{
  "d_model": 192,
  "d_shared_expert": 0,
  "activation": "swiglu",
  "vocab_size": 8192,
  "tie_embeddings": false
}
Below are experts of layer 5 (counted from 0) of a mixture-of-experts language model. Rows are named router (the router's row for the expert) and show model dimensions 0-191. Each number is 128 + 24 x the weight over its row's rms, rounded and kept within 0 to 255.
After each expert's rows: a language model's description of what the expert responds to. This comes from a sample of Wikipedia text that the model never trained on.

# expert 10
router [121 108 124 128 144 175 150 127 126 136 132 129 133 128 164 156 129 184 119 102 104  84 144 138 133 131 123 120 121 156 117 152 136  98  66 123 113  80 127  97  85 121 137 126 175 126  97 114 153 132 131 118 152 126 155 124  94 137 121 129  97 149 112 123 129 145  97 125 107 110 131 113 134 127 145 106 168 144 131 123 142  65 116 122  93  93 105  86 169 106 144 114 143 141 103  78  95  89 157  61 107 119 112 148 159 135  74 173 131 138 139 117 131 142 130 144 115 134 170 163 170 133 152 150 144 148 162 111 151 111 100 143 127 131 135 144 136 133 123 167 165 109 104 146 122 114 124 118 136 117 140 133 195 137  88 125 141 152  94  98 136 159 112  87 127 153 147 124 158 118 138 167 133  73 106 125 143 103 148 115 107 117 136 123 127  89 132  93 126 126 176 139]
Description: Personal name parts

# expert 16
router [123 139 138 146  90 129 181 166  89  98 151 129 130 152 154 109 162 104 150 112 156 124 175 141 170 129 133 134 133  96 151  86 126 148 136 149 132 104 117 143 114 113 138 120 117 161 145 112 101 149 158 107 100 122 160 137  67  83 146 134 119 116 117 150 113 120 132 112 106 151 123  88 100 116 144 115 125 141 101 140 146  96 124 132 117 124 123 134 151 101 157 115 148 121 150 109 130 120 159 113  97 138  96 112  91 126 116 128 158 123 114 120  91 130 103 133 118  93 143 127 106 155 104  73 109 136 106 197 119 110 134 151 109 156 170 102 140 128  81 130 115 119 112 154 142 141 114 109 125 145  87 154 174 133 151 130 132 129 154 134 112 117  99 165 143 143 109 161 145  82 132 116 153 158  58  84 123 123 133 172 114 133  87 178 121 120 160 123 158 147  81 157]
Description: Past-tense action verbs

# expert 17
router [149 134 139 120 137 115 111 133  76 124 116 135 144 105 123  93 135 152 121 108 153 128 114 153 172 136 152 108 155 152 131 130 173 152 156  62 102 139 138  84 170 111 120 127 132 114  69 120 111 134 125 134 110 134 111 117 156 120 152 147 142  62 139 113 149  84 149 134 112 135 112 148 143 161 136 134 111 153 177 140  89 138 112 134 150 149 129 157 124 124 130 124 140  95  99  96  98 143  83 175 137 132 113 112 137 120 108 116 116 164  74 108 165 129 163 149 117 102 144 122 135 121 101 150 123  85  96 165 155 121 159  87 133  98 112 104 106 135 165 115 138 134 178 163 125 138 128 151  94 102 132  92 117 119  96 182 123 105 122 130 144 122 171 160 123 150 111 165 122 120  87 131 168 157 115 158 133 145 112 149 123  94 130 118 101 165 161 110 121 131 137 149]
Description: Mid-word consonant fragments

# expert 5
router [126 115 164 133 131 118 169 132 130 116  93 149 157 119 116 158 109 126 110 131 156 145 181 141  85 129 105 171 179 110 117 111 123  84 150 155 151 114 167 144 122  97 151 121 166 120  90 130 113 117 117 176 160  83 127 132 140 156  88 134 125 142 111 131  99 144  99 114  88 158 139 133 140 112  87 133 169 117 122 130  96  89 108 145 116 145 159 108 101  90  90 128 128 138 111 115  98 140 186 110 122 170 109 100 125 123  92 145 121 126 131 143 124 130  97 145 108 144 167 167 177 163 136 128 136 158  85 133  83 146 130 114 135  98 151 110 132 166 110 141 154 102 129 144 146 148 165 137 158 119 108 161 170 125  95 125 134 118 113 141 156 111 140  92 103 134 105 138 146 124 130 120 158 104 128 153 174 130 135 124  92 128 178 142 126 158 154 102 139  81 126 118]
Description: Apostrophes and name pieces

# expert 61
router [121 106 157 155 122 129 155 125 137 129 134 134 145 161 154 162 103 106 127  77 132 102 156 154 116 112 176 105 192 127  99 151 155 128 128 104 120 118 161  96 128  96 100 100 161 159 107 159 124 100 134 153 139 141 174 147 154 145 100 130 129 151  79 150  94 108 122 139 122 132 146 117 141 157 108  84 176 128 107 151 141  98 147 136 119 110 129 135 146 134 123 133 138 118  89 115 117 127 158  89 115 125 109 153 154 130  93 132 119 155 111 124 149 108 130 127 140 121 147 183 156 149 123 130 149 128 143 133 200 134  85 143 106 132 146 119 130 142 137 122 127 138  92 114 101 162 127  92 123  85 150 129 191 111  90 158 127 107  73  87 142 108 131 119 138 118 140 123 147 152 148 125 106  98 134 158 149 154  98 170  85 149 163 119  95 126  68 120 110 122 136 122]
Description: Romance-language name endings

# expert 3
router [132 140 157 135 168 129 146 107 124 115 139 132 153 103 142 130 113 126  93 127  80 106 144 165 105 132 113 147 127 111 102 126 171 130  94 176 107 123 168 131 120  90  80  95  81 106 147  97 141 116 132 122 134 143  96 117 128 169  75 129 146 101 153 112 140 150 118  99 110 130 101 122 103  85  74 112 123 116 142 123  82 134 128  82 150 142 159 159 149  99 113 149 112 128 131  97 127 128 133 144 116 159 121 117 165 176 101  85 113 141 150 137 148 103 141 145 139 164 149 166 143 137  84 160  88 150 137 120 106 159 128 134 160  69 120 153 103 147 147 158 126  94 136 101 153  94 169 168 138 139 122  68 122 110 122 136 125 116 111 147 148 114 145 133 158 155 114 127 161 136 153 132  92 101 128 122 132 174 158 154 112 146 122 123 126 108 116 112 155  89 142 128]
Description: El-syllable word pieces

# expert 38
router [130 130 149 118 176 159 174  79 155 179 107 153 111 125  82 157 101 133 117 136  93 112 143 170 108 135 126  94 151 116 102 141 148 118  94 111 111 120 151 100 105 163 137 112 197 113 135  72  96 135 121 119 167 131 121 118 136 134  86 143  76 117 149  96 122 128 112 133 134 114 143 111 118 114  96 105 129 112 111 137 135  76 134 143 124 115 102 104 156 147 103 111 171 114 107  93 141 116 140  99 122 122 142 143 164 132 120 123 169 138  81 102 110  82 145 108 150 139 137 173 142 115 121 160 198 128  91 102 125 127 122 118 145 102 161 135 127 121  99 163 153 112  85 140 112 120 107 104 128  96 182 116 122 122 139 119 139 157 123  88 152 132 136 119 107 111 119 120 142 123 143 147 142 147 127 129 121  97 130  84  98 144 114 131 123 131 158 146 128  96 185 137]
Description: Surname first syllables

# expert 24
router [144 128 130 134  96 137 137  94 114 121 158 129 133  93 132 135  99 158 156 134  89 128 146 116  98 147 129  75 128 105 158  74 109  89 114 134 112 121 135 179 115 101 132 131 125 155 160 134 102 115 100 135 150 133  94 113 134 100 128 111 135 157 154 114 145 158 151 128 137 115 128 150 153  68 174  92 144  96 103 176 131 164  99 111 114 163 132  97 127 116 123 127 132 146 145 136 124 139 149 130 138 120 180 106 155 143 157 123 113  70 117 162 129 124  94 125 124  86 105  79 169 102 107 105 166 141 136 126 106 179 170 145 155 102 152 128 128 145 146 123 131 145 129 164 123 127  80 116 160 109 131 152 100 147 140 151 101 122 144 156 123 157 116 151 177 153 103  98 160 132 167  89 129 148 130  94 149  92 155 154 151 140 146 139 115 103 115 126 167 155 130 126]
Description: Numerals and quantifiers

# expert 33
router [125 131 106 130 149 119 128 163 133 118 129 126 138 130 116  86 109 161 105 152 178 133 101 112 127 137 116 100 130 158  86 148  87 133 150 129 146 146 157  91 145 169 135  99 175 120 113  98 106 121 148  95 135 153 129 131 151  85 169 110 147 120  97 112 171 120 139 143 153 113 122 167 123 140 122 160  90 130 122 142 153  94 125 118 158 132 144 162  96 127 131  94 106 153 121 167 147 151 133 131 122 142 139 158 142  93 127 154 128  93 172  93 141 103  83 129 115 135 130 107 111 140 110 131 144 105 112 163 117 101 119 111 101 130  92 108 135 152 106 153 129 119 172 125  89  95 119 125 149 168  90 132  98 103 143 127 121 129 118 156 149 100 111 105 108 129 144 151 124 119 168 121 124  64 144 147  99 127 157 166 173 155  75  99 146 165  76  89 112 176 134 121]
Description: Infobox field labels

# expert 47
router [132 172 109 136 154 127 138  96 161 159 109 125 137 150 144 119 138  96 136 136  80 133 140 110 129 135 136 167  92 121  93 152 168 100 121  98 161 116 150  99 131 136 135 110 131  85 131 131 153 151 109 114 110 156 111  86 167 149  99 135 129 117 148 140 168 159 141 143 110 153 140 108 145 129 149 113 116 132 165 133 118 135 104 132  94 112 174 148 158 150  94  91  66 130 142 134 102 130 123 124 136 133 146 162 105 109 153 106 130 146  54  77 123 145 131  71 135 142  99 181 121 113 128 133 114 123 125  83  90  93 124 136 145 121 109 151 111 124 151 137 157 125 132 110 140 155  78 162 105 118 138 129  99 105 108 133 106  61  93 147 121  94 139 138 118 116 160  91 130 125 101 158 169 144 127 143 167 120 114 139 120 120  96 118 141 120 180 133 129  98 153 119]
Description: Name-initial syllables

# expert 15
router [124  86 128 103 148 103  85 168 115 127 108 115 104 150 144 146 159 143  94 116 125 166  97 148 133  80 118 136 116 132 157 124 131 137 131 123 142 133  73 114 124 126 111 141 106 152 114  82 146 143 150 144  84 146 101 132 166 143 144 130 137 120 105  84 151 116 126 160 168  82 128 141 132 122 104 129 166 130 116 121  95 139 124 130 131 145 125  80 115 126 115 152 124 116 143 149  99 115 132 169 133 120 154 104 172 126 145 176 111 137 132 108  78 113 170 120 177 133 143 167  93 139  95 103  98 122 145 133 138 103 136  95 109 142 162 106 116  94 135  88 112 125  77 134 129 138 135 140 115 121 140 124 191 146 130 137 101 148 107 107  74 131 125 157 118 131 130 140  74 117 157 101 110  80 135 112 112 106 147 104 141 135 115 161 153 157 131 180 184 141  92 125]
Description: Field-separating punctuation

# expert 52
router [132 142 165 164 140 109  74 127 130  90 127 141 122 133 127 154 123  66 104  98 124 150 136 166 163 122 119 109 118  87  77 127 112 127 128 107 134 132 126 135  87 168 131 111 140 120 129 163 112 160  96 133 106 153 135 123 149 147 111 109 112 120 137 111 177 112 138 135 118 110 119 153 123  98 114 109 136 105 146 128 145 131 179 154 111 134 134 133  99 135 118 139  93 128 138 119 151 140 107 126 155 141 111  96 141 142 139  74 157 109 142  85 117  88 110 173 182 156 134 108  99 136 159 158 125 168 151  98 106 129 126 127 130 156 130 109 166 131 115 140 165 108 159  95  91 105 101 173  99 175 172 144 135 184 139 129 129 138 186 127 106 130 154 162 167 126 140 144 158 157 109 169 100 134  99 128 137 134 125 134 129 126 138  86 112 124 139  91  87 149 138 101]
Description: Table cells and line starts

# expert 56
router [135 139 151 133  54 129 110 152 163 157 162 133 134 105 134 181 110 140 135 128 135  90 136 104 103 157 124 131 141  91 144 127 125 144  89 138 129 132  97 183 111 128 114  98 110 157 143 148 126 110 106 150 114 133 145  95 134  92 129 131 131  98 152 140 153 132 127 137  83 105 133 136 131 115  91 117 119 115 126 152  98 117 134 136  94 141 102 142 116  83 153 101 110 141 183 162 147 120 115 144 148 166 112 103 126 135 150 135 131  97 146 117 113 170 125 129  85 118  90 105 124 116 126 137 142 111 143 132 115 120 124 130 160 132 177  74 143 110  99  80  95 128 157 167 141 156 108 114 128  96 161 105 132 121 110 128 163 113 177 140 121 155  83 112 171 149 124  89 127 108 160 120 150 118 115 107 139 121 114 144 146 200  93 128 127 113  84 165 138 105 130 178]
Description: Of and quantifiers

# expert 14
router [133 161 116 114 151 150 147  93 143 130 106 110 157 127 138 130 100  81  68 141  80 133  99  89 100 162 107 109  92 158 129 136 159  83  81 143  94 136 153 161 149 163 104 132 139 128 124  97 126 133 113 144 154 135  95 120 134 150 104 154 147 127 158 140  80 124 170 102 154  98 142 100 139 106 123  80 102 123 119 157 125 147 110 126 129 150  83 124 127 109 123 158 127 109 131 108 143 140 134 109 150 138 109 131 131 147 103  59 101 126 164 145 116 130 138 143 104 156 121 142 134 137 131 180 124 143 153 110 136 140  79 143 160 109  82 137 110 164 149 160 146 121 155 132 156 108 121 133 151 132 135  99  91 119 141 130 140 160 146 166 133 171 134 124 138 130 122 128 151 160 100 146 110 131 161 153 166 130 122 111  96 125 167 133 144 114 128 178  82  83 168 120]
Description: Article and name starts

# expert 29
router [133 168 112 117 153 153 134  96 138 123 111 109 155 129 144 140 102  79  71 136  81 134 101  98  96 156 109 113  94 154 129 139 161  90  79 148  98 132 152 161 154 157 101 129 133 137 132 104 123 136 118 145 153 138  95 111 128 149 107 134 143 128 163 143  77 114 175  98 157 101 143 103 140 116 129  79 102 117 114 153 121 143 114 131 129 146  79 128 129 110 123 153 126 102 133 112 142 145 132 105 143 140 105 126 124 146 102  57 102 121 164 140 110 124 133 139 103 161 123 142 145 143 134 181 121 144 148 107 135 150  81 143 161  97  82 143 103 170 147 159 145 119 152 134 158 111 124 128 151 128 142 106  89 112 147 135 134 162 156 157 132 166 131 116 139 136 123 131 149 157 105 141 108 134 161 154 164 128 118 113  87 125 158 134 140 111 125 179  85  84 175 117]
Description: Table entries and digits

# expert 31
router [118  95 112 157 131 133 123 105 141 144 161 108 144 122 125 139  96 129 146 134 139 121 140 104 143 134 134 148  93 141 133 132 143 171 145 125 122 125 128 131  91 155 115 141 152 131 105 145  98 153 158 106  78  89 155 194 113 163 139 126 140 168 136 142 104 134 154  81  92  56 164 109 117 166 120 178  94 119 105 115 129 131  97  88 101 118 101 128 110 150 149 100  85 130 102  95 118 156 151 138 124 121 121 136 121 101 126 111 141 126 137 106 126 156  81 147 134 113 129 107 140  72 103 106 119 119 114 145 108  83 131 120 130 121 115 141 122 116  97 137 175 120 110 131 130 131 105 149 119 125 154 153  99 113 162 150 135 161 106 147 135 149 121  88 166 123 125  91 177 125 100 167 109 152 151  91 106 162 106 172 139 167 169 149 151 115  86 104 160 162 119 135]
Description: Plural nouns, people words

# expert 54
router [135 131 150 140  66 139 152 143 123 147 134 132 126 105 134 106  90 122 167 108 130 114 123 121 105 139 107 155 129 119 164 149  90 135  91 124 138 145 111 169  82  94 115 116  88 162 124 172 105  82  99 139 159 139 130 113 114  93 155 122 151 126 151 144 196 137 164  91 112 162 152 137 110 113 144 118 152 139 115 128 140 167 149 133 112 164 148 152 109 140 130  81 123 130 169 153 140 136 125 163 117 116 146 120 151 142 164 159 125  89 103 132 118 163 123  95 120  82 101  77 120 111 170 141 178 106 132  77 105 153 134 120 127 144 156  90 139 130 163 125  91 128 165 138 119 138 110 109 143 135 134 146 107 117  96 120 161 122 117 137 110 120 146 109 133 129 101  65 157 104 165 127 152 144 130 121 139 123 148 164 151 179 112 104 134 119 107 147 157 124 133 154]
Description: Of and partitive words

# expert 36
router [128 111 146 121 144 104 119 141 121 112 108 135 125 141 135 101 127 147 121 135 171 138 117  95 171 157 114 119 124 134  74 102  93  96 127 111  98 159 128 109 119 143 139 109 171 136 105 101 137 158 142  94 114 148 125 148 130 105 159 132 160 120 120 157 120 109 170 127 136  98 102 195 139 131 123 125 110 123 124 124 177  96 122 133 157 139 130 143 103 126 144 101 108 124 126 148 146 151 115 123 103 136 162 128 126 106 110 146 103 100 151 115 140 172  74 149  89 163 154 127 148 153 107  97 143 115 135 183 130  68 158 148 111 135 108  82 111 168 113 119 146 117 112 127  94  90 145 127 127 151 103 137 161 152 151 154 109 105 111 142 160 108 111  88 129 120 132 121 109 136 135 124 136  82 152 138 145 110 187 183 130 145 115 131 181 109  90  94 155 195 121 127]
Description: Infobox field labels

# expert 12
router [142 110 118 120 118 110 105 137 112 156 134 150  77 105 143 106 184 112 140 116 106 134 115 117 155 114 156 138 108 147  89 132 170 116 147 110  97 129 144  90 182 115 102 125  82 112  94 119 141 148 125 105 132 145  87 122 140 143 178 124 147  83 123 104 137  98 150 110 114 173  89 113 120 159 131 123 125 145 184 143 140 135 113 109 136 168 133 132 116 132 114 153 149 116 117 105  86 137 115 135 138 119 108 169 158 117 121 140  94 148 117 131 173 107 149 127 143 119 101 160 131 133 130 152 105 100  82 138 164 119 147 128 101 122 105 147 145 136 165 107 138 140 170 148 173 123  93 154 120 124 203  94 101 132 120 166 118 109 130 150 127 130 150 157 107 104 144 148  64 106 110 112 107 165  89 154 125 152 110 125 125  86 118  82 116 130 148 128 124 167 128 155]
Description: Mid-word Latinate stems

# expert 30
router [145 138 170 117 114 113 156 110 113  91 165 120 124 132 128 142 152 116  81 153 135 150  92 148 156 105 105 180 116 148 154 140 135 119 109 119 128 131 143 108 144 127 138 112 148 120 144  93 145 151 125 120 153 152 154 140 158 139 194 132 150 141  99 126 142 117 135 156 133  98 150 175 141 154 157  91 136 110  82 121 145 138 113 181 121 153 132 155 113 125 113 183 154 123 132 157 123 131 185 113 117  96 146 110  75 107  74 112  99 108 124 141 105 128 144 161 121 153 150 131 100 173 109 138 138 173 123 129 126 116 106  94 139 153  94 120 123 128 118 127 137 106 147 125 110 154  96 113 157 121 124 167 168  96 144 134  86 128 139 118 134 109 173  83 111 134 121 127 148  97 118 112 142 130 177 106 129 125 157 136 144  89 144 102 191 126 108 122 107 189 143 122]
Description: Months and biography fields

# expert 25
router [136 103 142 140 146 123 108 128 139 119 146 136 153 158 124 127 130 124 142 143 169 123 106 105 147 138 117 128 155  86  91 123 127 109  98 120 143 153 130 124 134 162 133  98 139 118 115 100 135  94  96 139 133 153 117 115 138  67 106 126 130  63 116 130 124 144 119 178 138 103  78 167 143 143 130 153 123 113 128 117 128  98 137 139 146 124 115 154 151 148 141 153 160 141 160 185 142  88 139 123 109 108 143  88 138 147 134 180 120  90 134 112 151 183 127 171  90 143 119  97  92 132 116  78 125 129 119 197 143 105  93 123  91 130 144 100 112 136  97  96 111 117  82 136 124 104 131 105 149 146 107 120 129 136 116 124 142 114 136 158 165 107 127 119  98 147 197 126 135 125 171  94 127  77 134 116 135 111 154 134 113 195 114 147 113 103  92 156 123 124 108 115]
Description: Definition copulas, infobox glue

# expert 7
router [135 171 116 109 117 106 159 113 141 151 162 129 128 110  96 114 138 130 141 154 110 116 103 119 151 102 148 132 163 104 102  96 157 121 147 139 138 124 120 148 161 128 123 109 164  92 131 132 141  86 135  87 129  78 106 130 134 134 142 111 119 133 151 136 118  83 137 155 124 149  81 128 123 141 135 165 120 141 172 147 105 128 122 122  72  78 100  45 105  96 105 129  99 144 162 121 103 153 130 111 120  84 114 102 143 104 144 111 108 117 110 121  87 104  88 128 182 130 114 154 152  81 118 137 134 108 157 103 146 171 169 144 104 114 148 113 130 101 154 128  94 140 133 128 119 119 121  64 138 129 164 105 115 129 160 131  83 134 164 135 133 132 144 156 134 156 147  97 171 141  98  98 118 107 102 146 159 118 135 134 162 120 100 170 137 130 170 124 129 118 129 117]
Description: Digits in tables

# expert 0
router [141 126 137 108 143 119 135 100  92 138 151 126 119 140 109 102 162 158 122 169 116 101 100 109 133 136 141 168 152  81  87 115 152 121 149 121 136 132 125 132 103 100 140 121 176 148 129 103 155 122 146  94 137 106  92 172 141  97 136 138 106  86 146 127 119 135 121 149 168 151  89 139  94 127 135 124 135 126 106 117 135 136 155 142 133 125 107 102 116 128 147 142 139 132 150 172  85 148 174 131  95 107 124 124 153  89 157 118 117 102  71  89 144 127  96 135  86 106 104 172 178  90 122 160 120 117 135 106 141 128 129 125 145 136 148 151 138 131 137 120 137 139  87  96  95 133 168  60 153 144 155 101 107 119 122 155  85 130 158 128  96 118 120 182 110 140 107  90 165 134 116 109 133  62 150 131 136  93 144 134 156 111 100 158 157 168 101 127 134 139 123 118]
Description: Digits inside numbers

# expert 57
router [133 142 137 115 100 162 179 130 163 136  86 125 129 117 151 116 110 136 172 152 100 108 127 117  94 124 128 118 129 118 100 146 122 141 120 119 136 110 141 133  68 123 190 181 109 119  80 139 110 112 103  71 140 103  84 168 119 132 157 132 135 170 152  70 190 158 107 112 128 132 150 111 147  98 122 142 121 134 135 104  99  92 126  92 135 132 153 140 126 161 117 118 125 135 102 111 133  73  92 122 117 165  90 138 128  96 150 132 113 112 137 120 139 122 104 158 131 140 118 112 127 124 141 154 107 159 158 142 141 128 139 156 163 117 115 134 166 124  99 130 150 128  89 128 151 119 120 126 102 140 110 132 110  76 103 105 141 113 124 131 130 110 159 122 100 149 114 151 146 155 151 154 165  98 110 101 100 165 123 132 145 137 148  89 116 104 183  89 160  85 152 112]
Description: Foreign name word pieces

# expert 27
router [145 150 122 112 160 156 160  95  98 149 171 117 121  89 124 106 134 139 116 103  95 126 155 118 116 126 111 143 172 151 107  90 143 147 151 148 125 141  87 129 127  71 132 115 168 150 129 138 159 125 113 166 143 124 118 128 133 105 143 121 131 123 151 127 115 129  97 100 145 140  90 113 147 129 101 138 148 110 131 108 121 138 137 131 112 153 130  64 110 145 115 177  94 110 168 142 124 171 137 120 107 130 117 131 170 136 127 111  91 108  91 173 131 101  88 128 177 158 111 159 172  79 145 135 115 154 119 113 143 158 142 127 171 110 133 149 126 111 125 165 118 135 112 118  86 100 135  76 160 126 132 100 106 108 171 126 147 141 162 144  99 192 165 135 150 111 106  82 158 147 121  95 108 137 100 152 150 121 138 139 113 114 118 146 129 142 134 131 157 113 109 184]
Description: Zero and nine digits

# expert 22
router [126 127 171 144 127 159 145  99 157 155 137 131 135 108 122  95 115 112 118 152 136 129  99 132 100 122 104  95 111  89 164 154 113  90 148  99 134 131 125 150 134 115 104 131 140  71 149 115 153 148 112 146 160 144 101 106 135 181 100 102  85 157 164 133 135 159 162 176 169 121  77 134 126 128 156 104 107 142 116 175 151 181  95 131 115 135 138 154 148 139 126 163 136 130 131 142 129  84 116 136 138  91 134 148 128 153 163  86 130  61 163 143 110  99 181 151 106 126 115  90 131 120 130 162 141 129 107 110 140 172 158  95 158 128 127 152 131 111 127 142 124 119 102 136 130 110 107 114 104 108 129 131  79 163 113 154 118 113 144 108 131 126 110 127 123 132 103 130 141 175  91 103 101 140  94 129 125 119 160  84 165 107 161 106  96 132 137 146 122  96 124 109]
Description: Articles a/an/the

# expert 60
router [103 127 125 121 139 104 114 145 115 125 119 143 145  93  83 149 109 116 149 129 152 128 114 151 128  92 136 182  97 128 120 121 122 158  92 118 146 136  94 144 154 142 129 108 158 119 148 133 171 125 157 129  93 126  90 117 137 165 129 114 148 174 130 150 178 107  72 148 169 132  83 140 108 126 141 135 134 115 165 121  96 146 157 126 139 145 135  74 153 123  91 117 124 109 140 126 147  95 100 120 151 125 141 144 106 135 127 111 139  99 124 118 109 135 121 151 141  98 140 166  89 154 158 116 144  94 119 100  94 141 107 128 156 100 156 113 128 123 129 137 132 140  89  99 120 119 150 117 147 123 111 143 120 120 120 152  76  72  88 109 131 168 112 135 107 123 153 150 129 134 177  97  99 150  68 120 105 105 107  91 136  98  90 154  93  96 156 170  83 115  89 159]
Description: Line-initial list markers

# expert 21
router [132  95 148 113 126 152 121 172 109  87  93 126 104 153 150 141 128 143 159 127 113 145 161  86 151 141 112  90 110 132 104 109  65 122 158 147 118 130 154 118 118 126 136 152 128 160 119 123 122 142  97 132  63 106 152 147  88 125 200 104 151 153 155 172 109 155 141 130 130 137 152 122 128  95 143 148 117 120 133 130 168 119  91 159 119 134 139 122 156 108 148  95 139 113 130 124 103 135  92 107 108 115 144 149 116 116 163 131  94 118 106 144 135 129  83 109 114 127 165 123 153 121 134  81 123 139  89 177 121 104 180 115  99 130  88 117 147 110  97 141  82 145 153 147 140 112 128 129  84 159 105 153 180 136 161 156 143 110 100 139 149  87 112 101 152 110 123 148 138 162 131 129 123 140 142 123 112 128 164 167  94 103 115 127 146 129 148  81 151 154 119 135]
Description: Sports competition terms

# expert 9
router [124  92 159 137 114  86 153 121 124 139 157 115  98 140 160 126 132 134 134 138 147 168 144 161 178 143 138 136 134 137 174  79 109  86 159 142 130 152  90 102 144 117 189 145 154 125 152 109  85 154 132  88  97 107 155 119 166 129 152 118 122 132 150 135  96 110 143 116 124 117 144 116 119 143 170 147 120 117  93 113 136 125 109 142 105 125 131 161 157 108 153  99 111 122  92 125 120 155 148 151 115 172 154 134 144 104 139  97 153 150 112 138 117 114 112 119 122 138 141 131 159 109  95 100 154 114 101  88 112 122 104 137 115 160 109 139 153  94 103 123 128 162 114  89 109 125 160  98 110 143  96 180 145 102 167 134  71 135 141 138 119 107 124 118 142 133 139 131  91  86 134 149 138 148 157 110 164 119 104 164 108 107 144 170 190 115 105 148 154 182 142 148]
Description: Event and abstract nouns

# expert 26
router [136 129  91 125 145 121 119 145 104  97  96 139 127  82  81 142 123  82 149 131 118 102 131  97 109 106 124 160 109 127 142 123 106 162 109 157  97 166 153 121 173 137 103 124 139 143 145  89 165 119 144 175  94 158  96 117 118 150 166 117 142 161 141 140 137 168 104 140 183 132  89 162  78 146 129 139 117 129 158 146  97 141 126 121 149 155 126 109 146 121 116 159 141 102 137 122 130 104 111 108 156 141 123 138 111  89 133 106 141  92 127 129 143 162 130 138  85  81 120 181 117 166 145 139 136  65 125 103 125 127 107 165 163 121 150 105 125 146 147 142 141 145 106 142 120 130 140 100 143 145 116 116  91 126  77 130 107 100 101 125 131 160 107 108  88 117 151 144 110 163 140 108 106 102 100 125  93 116 116  99 159  96  77 131 115 140 147 134  78 100 108 147]
Description: List dashes, table pipes

# expert 40
router [121 121  68  99 144 123 156  98 136 159  85 111 157 164 113  92 167 108 119 108 114 161 135 111 118  95 116 169 133  92 131 126 103 113 143 119 123 146 110 161 176  86  93 112 123 122 118 127  93 170 126 156 134 135 136 115 100 147 118 113 126 155 102 148 107 121 114 201 128 130 113 109 110  86 125 162 109 140 151  81 139 149 154 165 139 156 123 156 124 126 132 126 128 153 103 129 144 175  94 115 125 138  99  99 118 150 117 133 118 110 146 142 118 109 104 157 147 153 158 157 167 132 154 159 145 153 151 141 117 115 147 130 169 117 137 146 120 141 143 132 135 156 161 101 126  82 104 142 147 167 122  82 137 152 174 116 130 123 113  98  99 141 153 143 119 146 147 128 144 164 145  71 100 104 119 128 156 105 172  86 155 119 141 181 109 123 132 112 155 151 111 144]
Description: Quotation marks, sentence ends

# expert 58
router [142 161 118 113 154 147 142  94 146 127 113 110 153 130 140 138  97  75  72 142  80 134 101  92 100 159 106 113  89 156 129 139 162  90  79 150  96 137 153 157 145 154  95 131 137 135 128 100 126 137 119 151 153 137  99 108 137 148 107 139 147 121 166 138  71 122 176  97 156 105 138 103 144 119 121  80 100 129 114 154 123 142 110 127 126 153  82 126 130 114 123 149 127 103 132 106 146 142 133 106 151 142 110 130 132 153 105  63 102 124 167 140 113 128 135 145  99 157 122 143 142 143 136 181 121 147 150 111 132 143  79 140 162 104  81 143  97 166 149 156 144 115 149 131 159 112 121 132 152 132 128 108  90 119 142 137 140 158 148 161 140 169 134 118 137 134 124 128 144 157 102 143 114 134 162 157 163 131 118 107  90 118 159 128 138 106 123 178  93  84 174 114]
Description: Mixed proper nouns, digits

# expert 32
router [127 121 144 179 127 162 122  83 151 108 141 125 112 113 108  88  92 112 160  89 145 107 132  91 141 124 128 133 105 124 123 114 164 178 147 172 129 137 122 179  91 133 124 156 131  92 105 161 141 131 162 150  93  80 153 148 121 155 132 132 124 147 126 104 131 142 159  84 104 104 157 109  82 149 105 127  83 109 143  82 145 142 156 134 141 112  68 154 119 159 119 106  95 148 111 114  92 127  99 181 120  84 120 138 133 107 123 105 151 145 145 135 132 129 110 129 101 104 126 129 167 100 111 127  93  95 162 113 108 131 138 140 109  92 102 156 125 133  71 143 128 147 107  75 128 106 132 142 117 143 136 139 140 100 116 127 167 124 114 125  99 137 118 104 120 105 116  89 132 139 114 116 109 139 139 104 105 166 108 170 175 164 170 121 148 139 104 122 129 146 116 134]
Description: Plural -s suffix